config.yaml
n_layer: 8
d_model: 192
n_experts: 256
experts_per_token: 8
d_expert: 32
d_shared_expert: 64
activation: "swiglu"
moe_layers: [2, 3, 4, 5, 6, 7]
router_score: "sigmoid"
normalize_top_k: true
routed_scale: 1.0
balance_loss: 0.000818
balance_bias: true
shared_expert_gate: true
init_std_router: 0.03
lr_router: 0.000366
vocab_size: 24972
norm: "rmsnorm"
norm_eps: 1e-05
tie_embeddings: false
optimizer: "soap_variant"
lr: 0.00477
beta1: 0.95
beta2: 0.99
grad_clip: 2.0
batch_tokens: [131072, 262144, 393216]
seq_len: 512
train_tokens: 724100000
steps: 2925
dataset: "wikipedia_en"
Below are experts of layer 5 (counted from 0) of a mixture-of-experts language model. Rows are named router (the router's row for the expert) and show model dimensions 0-191. Each number is 128 + 32 x the weight over its row's rms, rounded and kept within 0 to 255. Numbers have three digits each.
After each expert's rows: a language model's description of what the expert responds to. This comes from a sample of Wikipedia text that the model never trained on.

# expert 62
router:173113171083107132179098181104083147107139098141138118149195178107129115124097141125109117071103097095129103129180100148077142145083075128094149130120135076117178125117105088103138063135236116139143156110200147154119147093110140098114120086101128139100136163178132154111117144122081163090122126138178126146120123175116161166129129129112139137197157205214081112117158133137113105161101150139157190186080133122158145159117182195190116097108149134076137082156140118086146168145135135144193093158174142090131125119115140121153127141081115192145096122138079108157090132107089126067
What it handles: Numbers and prefixes. Year and number pieces and word-initial prefixes, such as 200, 19th, 25th, pre, anti, COVID, Russo-Turkish, mostly in historical prose.

# expert 3
router:115133118143154163155130095113130086130058161130103090138132158129077141144119067152100132104098148100123088083139124118043126106156075121161167107179093111117105106088186095139139097107157114161110151083136167193147181142145185113098130097119101131122126122157105170113164156072055102120119121070138131179193186084136106165177112124195171162103092185189095144126132106107080052121124144134118129142111139155144135170110119074156155141023108148112092106107133095114156150162125106154153099101116116117096133098124137110074118048107112151121089087111133124114109107187059114145
What it handles: Place and team names. Capitalized place names or their word pieces, often in sports club and city contexts, such as Boston, Oxford, B-ingham-ton.

# expert 57
router:129130155106138156152078139092112095147100093131112101158204144151115107180119138206121086173090132190105042085151125144140120125098065096101153105130104074135170164119148122123145165157165180157122117105147183121094146177102113155102187137200151128061126119118151106143088143072101106128092099139139115132087157118168131147152132119136103120161166122170110123090151186143095146135093141146118116186153186082141105119092206131182143148078096128121121123119109090133124172150098117122212135156183133074115083133144189137160092152152083109114192132182107145110076078105090107130
What it handles: Word-initial pieces in prose. Opening pieces of lowercase words in narrative or quoted prose, such as h in hire, un-, sh-, comp-, dis-.

# expert 31
router:115151194099139116081105170120100093093102127080125124144122197138122167149115152150138145172094158128113139113123118126128123100182122134174146085172101128132132155116130099140180141112178115140151192116122147142097136073125149139093089125153172166113168098204056161132141137055107140152126122110162142084117161200155144080142172086146083195186114137137152133102125147110122119166112171106174098128090214122187141142079210142165148139069177179146163116160181099123084155072102163140137116176106140102145095148176169114145072126137121107124150119092156169076099072117152114126
What it handles: Name particles, taxon authors. Name particles and given-name pieces in personal names and species author citations, such as de, du, von, et al., Jean, Linnaeus.

# expert 7
router:133182119104141180093113192083097172088098170136128122160136098161126127147115045198111078119137157201108090111182091149110117101133089132140103119224131138139157171149194137075121075158157092159147109111143113138101146075171175070107167136115146181123170126175092143095151104133165086104111086086119116106124104168145138135141132157137148122137158178175172136138155190086123096114059135157168082154110121127137164168143147145183161097068136151124139123130112092111113110096134125168122111133116141165071107106116160154171126092094081205155155127151089118075152074151137135137
What it handles: Possessive pronouns. Possessive and object pronouns before the thing owned, such as his work, her biography, their, him; also scattered letter pieces in codes.

# expert 41
router:121155169092159126096124066063167123091156138110136106162202127120093176164110167186099145108138117135125029093115111134117105171143092145090153116143099111128130162191161118145137070153112073120176123055154099130133152118089141149111155107117113160125177145150175162170138144120151119145100066121128130074125161161175146085114120126159119150174162103103164135122133137125069135209111103088121091121108180080205196144086163191138179125144090180107128119163147091115084127156109144115171084144158125107098090156139094181126167134098135120079121132122125072060098120114097112109
What it handles: Units, abbreviations, symbols. Abbreviations and symbols in infoboxes and citations, such as Vol, ft, coordinate marks ′ ″E, opening parentheses, slashes, and non-Latin bytes.

# expert 1
router:045152199132175153126097216120155124157084145094131097191145172140073121112156133170137151123119118179139092106119098128130141094122063118117190141105145073112157161101147112089119086158166085150103176109160099136100143101110113082132142128074134078143146095124114165161093128106130079147082114074126136111096157094147151078124107102136087160160145172104166112136081144098103124172071153101151123134075203096143164164101138172203161133116148126138070131119118089154146143092137155125175126166122118086095117086119122090124100061028104120115137095122158153062116123136115106168
What it handles: Capital initials, "in". Capital-letter word pieces starting names or abbreviations, often in sports results and tables, plus " in", such as Al, CFL, Maccabi, ar.

# expert 15
router:114155177088120143161091154076111142165082148106090131164152115107121173154103117091099086112117131115119128096201115096098166118075150115142146136213112161158159162126161056153152111106125085101101186046180144122133163098098147111134143088129133118090114119139134148146153154108092139168137133133121184101119127117103181096170117167131132160147114135181203119186081151124092052140149127150133089137093143110129094172092151117102133091094154125118100050168104087068152122116153101090165048095144123156097133168139144170149071147097080184158142176077134123127131063156076119124
What it handles: Function words before clauses. Prepositions, conjunctions and articles in narrative prose, mainly of, that, the, and temporal words like after, until, since, when.

# expert 30
router:121186133092108194124122169076107122117106171086068117101220163138114133157117086204149144175088157173132092094155104112081128110136083160083132098139158172146119156111103103121159091108199104169136088101139076089133174114128191103095134120109119104101159087122099153098176150092135150176121107099160118114152151178172129144149110128160080187185120159183123113083050141080120116175108125189126096145086181104135149152136143102148106110128098162078156073118147174153122174120110166105143097160121107129103075135158164127091087112125093141115122152140139130086108147086088069155
What it handles: Table column separators. Pipe separators between cells in Wikipedia tables, mostly after a name, place or number, plus dashes, colons and semicolons in lists.

# expert 53
router:153133118103154139171100118105055093123143120139114096136162095142082159172163086201159138126090128169123124074162191122108137124124147144120164123167115085132091132113121079143131118053192181173182138128144169097109128095107104058110155103090137153152127152181139168142075146167076052172059067110120148120142139116096097153143113133147098225161105148136147099149076100081157073165113156156171156116112110143123138082100102203158162113104075133121157118193150092164103143123134143150138077144099123156110127161163131138148100124101162174169144172115128152122128135117098136057
What it handles: Commas, copulas, mid-word pieces. Commas, was/is/were/be, adverbs like especially and particularly, and word-internal fragments after a lone initial letter, such as p-ly-wood.

# expert 39
router:126107140150128177121167192114096080130126152165090105141149123170104177149146103114132149152109111108098117123149146139112173108117127104144146126201100075093160086121159083115177118178134147161104200165111123088151135095069191140132124128121137132158116123204136150083194147137126144176159106093174176100102172154126108071142122116179110151131088123172173172095125177106105061158128169119148067119147183125127178143100122148152105109120082192092063077156158072124100108125112155134128092136197141086124106102150166093107128075088099150066107125180114168128067073136117147106
What it handles: Ends of named entities. Last token of team, country and person names in lists and tables, such as closing ), Titans, Republic, Jones.

# expert 0
router:052121152167117144119104108132109115098144142145044124178149155123086164198121100169133139083087156157156105073104170093093143112134139126169149095156135105155147122155146157137161113169204109137177128070184118172143157107113165164093125103101122154160138081182125158138166154126110110169115114150131160116146127178141122100117172121198161110185076144205167087111140135124120121163112122144141130140166126096199113209145113102155141131099147146088097092139120106134091130132137179128137077124170122136119116156163100141159151086143099104112150170185045164108070118136080169038
What it handles: Title and name words. Capitalized words inside titles of songs, films, plays and place names, especially possessives and adjectives, such as My, Great, Your, Good.

# expert 60
router:137143158146167125122154113112113074129110136159090156129109107119108139192127031168119138116109174105120080134194114140054140083064150065147129085152107113135112076130151075133140155140142093114139156142160166086135180153143149111098081049134122127083148082128097139112129178107106139200099097130183184153128129076152125209147102157173140135150162163159151080164160147114151108186155110111152145103118147128197147165093156105146174123120130168112124109207166067145136142165076111120207130130117122097121137153164186147140137092110101132108120165184149194132115153129120121113
What it handles: Name word pieces. Given names and mid-word pieces of personal and place names, such as Peter, Donald, Richard, and fragments like k, ic, uch.

# expert 23
router:136119120171115190173133176126168104089145116144098081126124154145097071161076086113187128116114148112124081097189110176127158114086154112170216138156092135068160122100132079110144073163158140157138170104146130130158180067148203127134112127076142182142165125178122180173152164093085096136132116116109153089132092166144105130161078159137112144108181146145180099149137129137083130178098147135148108182113161127117141154128153169150080162106108164141155098177104137133097124153133175158173086143147064124130120105116125152162065110076159128105154145086117188063076131130141149066
What it handles: Names, dates, table cells. Birth-date months and days in parentheses after a person's name, plus table pipes, numbers and name fragments in sports or election tables.

# expert 32
router:089096172177126161127153141092141115096082122096128094079114089168141117162146070169096062162105112157128080060179179182102198140138147107128167103162104133133116185154108137098145152099140102172081169151173158143145138116121132103085176141078146128097120154116112161141129124051139116145143091075170151095122158135117116162131149151153140109144170076199100112134160143122080097191102120140112081173143167107174147131109140204100187145125089211113097138162135112138094137109145161126128100121205089095120169143163109147126122104112089138098183153139103170109105143130088186071
What it handles: Determiners and possessives. Articles, possessive pronouns and 's after verbs or prepositions in prose, such as a, the, his, their, Simpson's; also MF, DF, FW position codes.

# expert 6
router:077191159065085130115111106094107142119119137129064114144152117127054177157125106121134143126139127120151102068145148085057128061170095156173169108165111117134158122148125099081178109148171088168163147093140096092151112119092155120141156108099107121130118110122136094150127210179143143138143163060146127083075160122135077103125144126171103146124135159166128120145164134121099093176089137073200108145112170137152186109125164131145181117118161099157143098129191077123129119121124151194161096115110142154126088184155133130151095122133151180160115093141082147072068095055049118106
What it handles: Central European spellings. Letters and word pieces inside Polish, Hungarian, Czech and other accented foreign names, such as ó, ł, ová, ič, plus country names like Poland.

# expert 13
router:143155182082088205133103197105105116104108156097131067139189077147094139190091123194143117173157169163109123097155086121085149139136090142092116100148123109129151143112096120091150107132152159187109134146170075124109165119113202116119139085150189158104171150099153180125142139081118111126100106093204139099148149164124119129091108113139125137167142190177128100135119180081103105121140142119131169122090143102179167141090125170140126157075117120070083132139106140110142191108134122136138122152178131141103155156180190114146144052085090193127128206120104179098113129103110080119
What it handles: List and table separators. Table pipes, dashes, line breaks and numbering punctuation in lists, timelines and tables, such as "2003 –", "| Norway |", "8.".